{"d_shared_expert": 0, "moe_layers": [0, 1, 2, 3, 4, 5, 6, 7, 8, 9, 10, 11], "router_score": "softmax", "routed_scale": 1.0, "balance_loss": 0.0145, "n_groups": 8, "num_key_value_heads": 1, "tie_word_embeddings": false, "init": "uniform", "init_std_up": 0.0292, "init_std_down": 0.0, "beta2": 0.99, "decay_shape": "linear", "max_seq_len": 1024, "doc_mask": false}
Below are experts of layer 4 (counted from 0) of a mixture-of-experts language model. Rows are named router (the router's row for the expert), gate (a neuron's input weights, with its number), up (a neuron's input weights, with its number), down (a neuron's output weights, with its number) and show model dimensions 80-159. Each number is 128 + 24 x the weight over its row's rms, rounded and kept within 0 to 255. Numbers have three digits each.
Before each expert's rows: a language model's description of what the expert responds to. This comes from a sample of Wikipedia text that the model never trained on.

# expert 40
What it handles: Middle or final syllable pieces inside words and surnames, especially ic, ph, re, ac, e.g. Markov-ic, or-ph-aned, l-ic-ense, prov-inc-es.
router:123153150151121122099126121089122114127127140078083117081138161128110154082099116144106167111153167155163132130150143088126157092144147155117140140091100125124104126129116150136139085101143116153125099131092126129156169146149170163151143112
gate0:126158148166133180058133133153121112127204123134165097090156104111133137095091157128127118161159126109159111084126125140095138095109138132145109122101149147161146156137178105149138089097123154142111102170149162141125143135102114096130136108
up0:167149122131101172111092117080152093147110137117105156140127158129131110129133146119091119129148115121156130140104159160112136152103134115107123128135120142130156140201150142138125135140110141135112119156180111147113152147142156169159149132
down0:151140150114147150108135149100172140125085092115088147134151145115109151132144128113107103075123148138124120112164105178143104171117136092130130112162141135139125085166121116094121103161092117145094116104176113110138128136133086145148135164

# expert 13
What it handles: Nouns for kinship, rank, office and administrative units, usually after the, his or 's: king, father, son, city, district, family.
router:115144115112105108136115119150117136143104144152078123153127123156134164141092130096131152145104122145103136160107133153086153144143145114189092115144108086134115105103130176127123124179158139130140117210142119116071152132161127160106122139
gate0:137113131132100138106155119106128152130163100125097132117137111109080113108150113117155137189093102163127152108136132157111106102135171139134121151125129148159100154115155117162170149129120121092173096099133111112101142145150080135130142127
up0:131146129142108112171129152144123139130105192177106111173146142150106146129112151155105112179114142139106104138117126114132112132115148144137104126161133134105107140115144170122135137113145114161055140126186094133155134117116138161155070107
down0:102116145140127165153131130120118118084099104165142108135091144145121134140106119099121122098119149114114115147118177137150140166149136149125150082101080104157165159138079177104154143132114151126128063126135109124108157106123162149114097159

# expert 54
What it handles: The -ed endings of verbs and participles, such as promoted, abolished, relegated, rendered, followed, and words like used, made.
router:137153128152114093119064138097117122144113093099170139115163110153109138178145099091113114108158142120129134122135131134109097100114105126150095139114116164173136118163119124096090151137102098158099179100091111140115151097123169116138115093
gate0:147103135094092125155131138134170178158079091087149125115102122113080116127159151128113139118152139145120120097149102147132117107148130136130112127137113131149112160154144142139105130146140126137168190169163139124099152136136126104152145133
up0:088157118109119125120117121167084149122114109087168137156100089138112151131150170133113169157150138126136158150113149153122113155126109114131112153114126123106106097164112135086133106144151133142146141178134108124098160136093102139121172152
down0:173135082139149129125126119167134150119108118125132115115123140109137135093081126115147116117103116145122155115141121158126098083154119116138073128120118095130170105132127130179065084116090159152141115181169115109148101106131133118113110094

# expert 7
What it handles: Dashes, slashes, hyphens, plus signs and opening brackets between numbers or names, mostly in tables: 0–1, Bowl/playoffs, (aged, +48.
router:128141148131137105184113103111108156146145142132148107146146155113163107145170130133126127096115136139151122145147109101112106144083102146131134138141097118158091113092106154156108136099100149147104107103146138106102132131086136144174151114
gate0:113139086098113108164115138139143147118128100127128095134121093112134108087117142156105086116132164102121153143097106125155091147178135102181128129138129133103117138111177140148105116105115106159141121072098118130148113144154117144140165151
up0:134126104130182097115142114114137159163140075157139163110139118136098118155079155165087144147137111137130115128102108112172098144121101146131110144099115133139112150155123124079118129103097160158098165118154120128102130148116136112110130125
down0:140145130110082141106155103087139092103120120089131104135153128100132154096180150196109143121133093129086130110163098192157131128137138146128128171091113149122137081157099130118129141092098104141154157144135108138112131101077096112130161098

# expert 8
What it handles: Short two-letter pieces inside words like Sh-ot, T-ot-als, Mong-ol-ia, L-it-ija, plus quantity words like two, three, several, all.
router:102099147128068112097126143107103110122120151108136133088142152134123118132130104092121133186146103144141077140134076152151127125151160127103151138081094156131138138103115168133112108176146178129133118133169139102139116115126147114116098129
gate0:117148122095129115142163100137085129136155147127137118139127104119111078104114173091113158129119138174130144131097111075145130132112159184117130122104129159166155103116102108135141135136152111113143157080133132106138113125137110093131125104
up0:062103098139111113134135101156129138110142099124153152103105106124113072141136146132138110137131099165143142136103126126120167134177134165115105166093110107146115148173155096152104112122104165140141107113130119159148128102095114134115121186
down0:133085118098154115139144115116096152108108114122105154090120151133169093146167163156104159091135129127131137091131129120139094126116103129144121125125143097116108132112103145118087077160168164179096138126107145108127154115112149162113109102

# expert 60
What it handles: Short syllables like el, ag, ol, ec, med after an initial consonant in names and words, e.g. Carmelite, Holliday, Olga, Medicine.
router:124156111146101123115114161141130100127170127107161123142143161123099134128127106109145106166131140134116178152134107161129116102115138128072098119118156134127169104155121085125081107144114192142138080088103117090160142122145148142144135131
gate0:164148113102132113149140128153171131097121113167140163140103179153166116161140128126137167116109139116130097145135121091122139102131118120124154126099161151144117105133124116193144115115071119115160155089154091131110162155092104144106091118
up0:111132141102120116154112096092117084151123106119143102099101143139146115132128114121143116140133121105135104133184111116110107133149177139110115142096109104138132146099142114173113136096113081173167151140158097107139113149173133149120176136
down0:105139122154143139120071101138144081123094128145151143117088147122141148150142144100144131128105127086140121140160112131151134148143169100102108132153122080124111098112142117138207097204134130150130075123095127127146131113113098116156079133

# expert 29
What it handles: Cyrillic, Hebrew, Thai, CJK and accented characters or byte pieces inside foreign names, plus some mid-word English pieces like ug, arm.
router:131130125158135124180117126109124129112136129155155094103163154147177131162175125119128105110092190152086123108097129142118137097104090145138083081129174104137149142109098163114091146148131146166131144162129146087118131147122133107137133098
gate0:075163138154115099127129113105139137152117094108150144116101160188148126110154166107091109123092137145124105095115162112152158132113130154088135103118142159101168177145165122140136128116126139149129136120148176100140089123122134101134150118
up0:140132131146082148116122128105149125157132104137124160101128128118139144121152112067180161107104120133128091084105119103101169145109125154138126069139145125100149148140124127124120110161116117113138153131132137114109073078197166162135130117
down0:148120129113150162125085140135131152152124092082134147111141183163156141137151113108171133125148142148168128091126142143097139125120113083150138090163133125137140214152131131063122131105132107133134152131129097127131112091120128146119138107

# expert 11
What it handles: Word-initial common words after "the" or "a", like Men, due, war, guitar, United, often in music chart and sports articles.
router:147155126141169099157113120155097142128112148157154119124168162159130148126107102111120125127121162137117128163094107131105118113149150125140105108121117077146124092107106131136105139168100163169139129138111117111116161113134138143103136094
gate0:169136135129105127085141127133165115098147140152145160151113124144139115151156134110114118103140108160136135107108121161147119145160122102127153129120151150113127182141139108138177141151110093122132131120085113071141097144162138145126122111
up0:149127126152121097152120132167161139097122141175142089092143157133122130116147129149127170104130156139094119116102153146119096127104158108155136128138133167124098152106144155154082154109117118130103134139121101105200111104130162107107137086
down0:137142164114124111086145155132145141092158120133150141158115147142134098114177105095126131081100111167109138110100137097135164115108150133146143100148136150114134146154082055119122120193130104110131131083117164122098126129111122117121126097

# expert 51
What it handles: Mixed tokens, often in election or stats tables: BC, digits, initials, plus words like clinic, vehicle, University, young.
router:148153141151162098151118141147101140111108148138147123125156158158131160132099102107105127134129161142116121157093113139107123115152159120132117091132124091144138101100106128149099142166099162174127121149112106114129156118120142156119142093
gate0:113100087111115090151135114081170084113118125126129126145132108115122114123141129124109111110074137112095138140172121127167126103100102095142129132173111134095139120091130151132086132119099129143111155103118134159115156118146109097098130121
up0:115121147150122111093129158116115133111115131141108154123114132118117147139157145122132113153136152129090067121089131137152131143140134083130115098104116131129133111115107096152134102150119131063129129124118087146135109136119136141170155147
down0:135129118121122131180108128099149121173125123143139155147153102112108120139106130138139152146139113152119154131130119101124166123139132087108129099113116134126098073116128120107123114101120126116140135081147146167140132138114144166144110147

# expert 9
What it handles: Hyphens joining compounds or starting list items, wikitext heading equals signs and table pipes, such as season-ending, ===Game 7===, "- Overall".
router:117153108074137169094120143098128173116155176164139133117136115113168148121134113145144115124147129108126120169134159154135129136097153114095104131121089128159100140130118130166111131106122123133126118119178166106190146148087163124136091141
gate0:140125119130102103120145113140082131173120124138154117116114154168148085147138108103113140102154127126137114140165132118115122142185153163192149119139157111103120139090141131140136127125124130129180129092111158141123093147079128109096102132
up0:134179116125140102114125149095123101128180166141105148157131110086106125098108151124099120165127136113133164100118101142095089124103084141081101123107118158144134130156144107152158120129157134114126126148135091147164136135195139132121135114
down0:138157202159166151155138143198121115132137155170123112135111128127139107139139115142099142121104116112143144146141120155117108105156102133102109112147115134132156180145145133149136104145139124129138121115146098145066152114150127158134140081

# expert 61
What it handles: Vowel-final syllables closing romanized Japanese, Chinese and other foreign names: Natsu, Shigeru, Shu, plus Japan, China, -man, -ai.
router:123103141101182091143107154163107118135115124149117138102150158150111141149121094124102121128113099132100097173095132133138184163119146154147124120178116122165170129137122145125115174159106128135170120166129132136118136165110107150123154112
gate0:067125136115103118142151110097147114127140117112101118136106138140143127152129100150075136136109135096167116123174123133137136124181152122131136124114115162110141151111136111153161115156122138142087129141117125117155094119121137107098123116
up0:120130088088096143111122132225111121102078141126108143105136098134146109101121122122148109108129160099132141158122098092129085092115132155143132118102114092127130109109148139132154096108130114170128119124130137117124177118106117165092169125
down0:138155097128089118123206155118131130123115098071146136113164116144147122151150134112128098107110145135150128128116107139129130092109122161113120151126069086136196115139158140134145091109135122153098154157114152114151147149106102151155158131

# expert 27
What it handles: Single digit tokens in numbers, scores, years, dates and table cells, such as 0–0, born 1 July, 2017, 17.3.
router:114100135098100159098163146151179107117126133144155122100116123081098136148113126157126122128146092133114162111129128134100149103139081086134135137138128163105131167118140096136118136128155110058129107148105181099161101145121098162172155174
gate0:150103085141150154129135130169145126122069125153139125142154162149152089141143148109183146103104107154075100175131126157127160144097132140117173160150135131139079120160118099139122106160131101105176109123163149126171159167168096124113144082
up0:109179145116138158112113123091110111103144155103105121142132095116095141097110149149118136109130163094171138134119156117119118101124135097113153113126098129096205123148173180123112177101140164135103107073116103177100109100153165138130143125
down0:138124134127110143131113155093112137134144098158128153130075124128115146093134148160153076134130147129089121139121099134132148106170121165180087130154096127130105150123134122116148134121090154131114120124114099123102144153143133127083117112

# expert 44
What it handles: First pieces of words and names right after a space, like newsp-aper, Pat-rick, J-ava, Th-reats, plus the, New, due, found and bare numbers.
router:144153134150156097148110140144101147110104149141146125126163154161125155126100104099108128128133156142124122159090116137103134114151157130140113095130122091151138100107101130151096138167091166178121123148110101110124157115127142144119145091
gate0:138121140128082115111163111149087129089096134144138172100124123114166114131112116119087118113152101097145110090164154111185108120150116090123116103111135154123119139122112138076141144137090126151118142110195107181080128125156174131181136125
up0:144116149147142157182096173119173146150168142109130108179108124127133111111135133153142167127114141123109139145131124134111122146125124138157111134136128107151129090156131138171147097136160162094122120158110128091144128111119106112121114136
down0:153138163126132142135156147139160156170108117124103103118064119147171140131070120126107125124144141147145111132159153120062103137134163131137145106129085108079135151105094165148133152124110139155132125127125089162122132107152146102152112110

# expert 49
What it handles: English given names and surname endings in people and place names: John, William, -son, -ton, -ley, -ford, Davison, Rochester.
router:131128160128101085135104150116124124150112151135091088110151128138097102178117117140163119141147146151146142135117175157123182152149134092170155092144129117127109129168154153115104121079169076128113175112110127116103093144128103120109120125
gate0:142123154125101114146139129093123118121126173103082143102089125130131102137143129136124113189144102114110108112113139102106132117099116116076083119136098128121150102128099093140103177111146100126116090159150099140124105134153137149140147156
up0:133117156128172109127135162106101133152173131111105113156126123103082115095133152127151128092135158129145108137133170146129145149139128167151103126129117137133080166128073131128109125071152084132104114122154156124143149104093117128113121130
down0:144136166111139121156101109152128132098093140094157137181119127093182171127114114140111101115098143138100110083139112105141129143121139090113129134088132088139097106124137140123176109136136141142128138082134104127083072124111097140123171123

# expert 16
What it handles: Common English given names and their word-final pieces in name lists and tables, e.g. John, William, Will-ie, Har-ry, M-ike.
router:154109140155103133147086090104123160121095142110092117145151147128122117136119110128132080146184143116118132113102179136114159123150096107158135105132097106155132105159124175129123080085145095141126179110111086118116091169107131148134142111
gate0:107108099151104128142103138106207109138101150145114085113094126133144133132108187116148130128091173147153137170131169103142157122122082097131121094160141111123130124131147125099105124089148071114075143166173143134112125134123151134127107155
up0:147121072111142129130141138122097139158143089067137142096168103132115112162146112119087121090074141121169129095160144075087116139112153135135131131111102101128132143115089106131166121126110148138131147113110138137137109121142157148143093106
down0:140093138129165165183094080129085133093127120179097140152155137114143117152135171149106107122128117124135168115148125154136162156126126107122104110110143165115131153142116171148096080154156143078146180117132107117148110132123105128083097127

# expert 39
What it handles: Space tokens, function words like in, later, then, month names in dates, and percent signs in tables and census figures.
router:148153128151171102145110136148099149114102149143142127119168162154125148119103106108100125119125155146125125155094110140099133124146155127130116088124123093149145095099110136151101134172101160170121127144110095106126149120121138157113142096
gate0:144108094126186125146150117118139133142139121091137143159113098119125183168168143120089127117103105111128128102141136164186115141127141130120185119088099156140162105117112140107146138122078131149109141080158147118080132136138095135145149146
up0:140119153178104129092165132109120109086116150177115108124093125071147106151153122119121162146092111122118143123126170104120143101156144131109127134142100129111136119126137103146096122100198117128132121100120115137183123134119184142134139103
down0:174129125117103128149169160142114127118163135136100135145120140113103170162141110141192101165145107054120113150103108098141100129124142138155130137159143095140148132130148086119110173149154132140156112120114107119087114168109087118118143159

# expert 19
What it handles: Single capital letters or Sh, Ch opening a proper name or word, often Asian or foreign names: Shaw, Java, Tang, Vampire.
router:095115112163138135154113095163125110124151108119166099102112132072105155112107172114163098154077112126146115139109123108127136110101119130138160135161136143125081211136138098104157119158114133126140128148153122153121121107133110094131122151
gate0:137131112115087106132139130129120137070127141092200126145091106102121096142145112132149138124158104109112147151134117069110116134126119078144078162165139132102148142172115173149170130153125144143094130130089119111123134144114134145140148130
up0:135102137138112138175133126174108170132149131101115106131114099122072114128152113134112111129152148102119149133106080086132116126119117105142128153058099131123158152152120123159096066134134130140117174150127112108121125187149125132150148111
down0:140105165138068150117122125117155156105138129150152162122106167121109114152109156136117148144077127128116164126086156138121124128132093213082141111127146150118143164103131121126117153112119125153168105138066122130117121111153096106113146154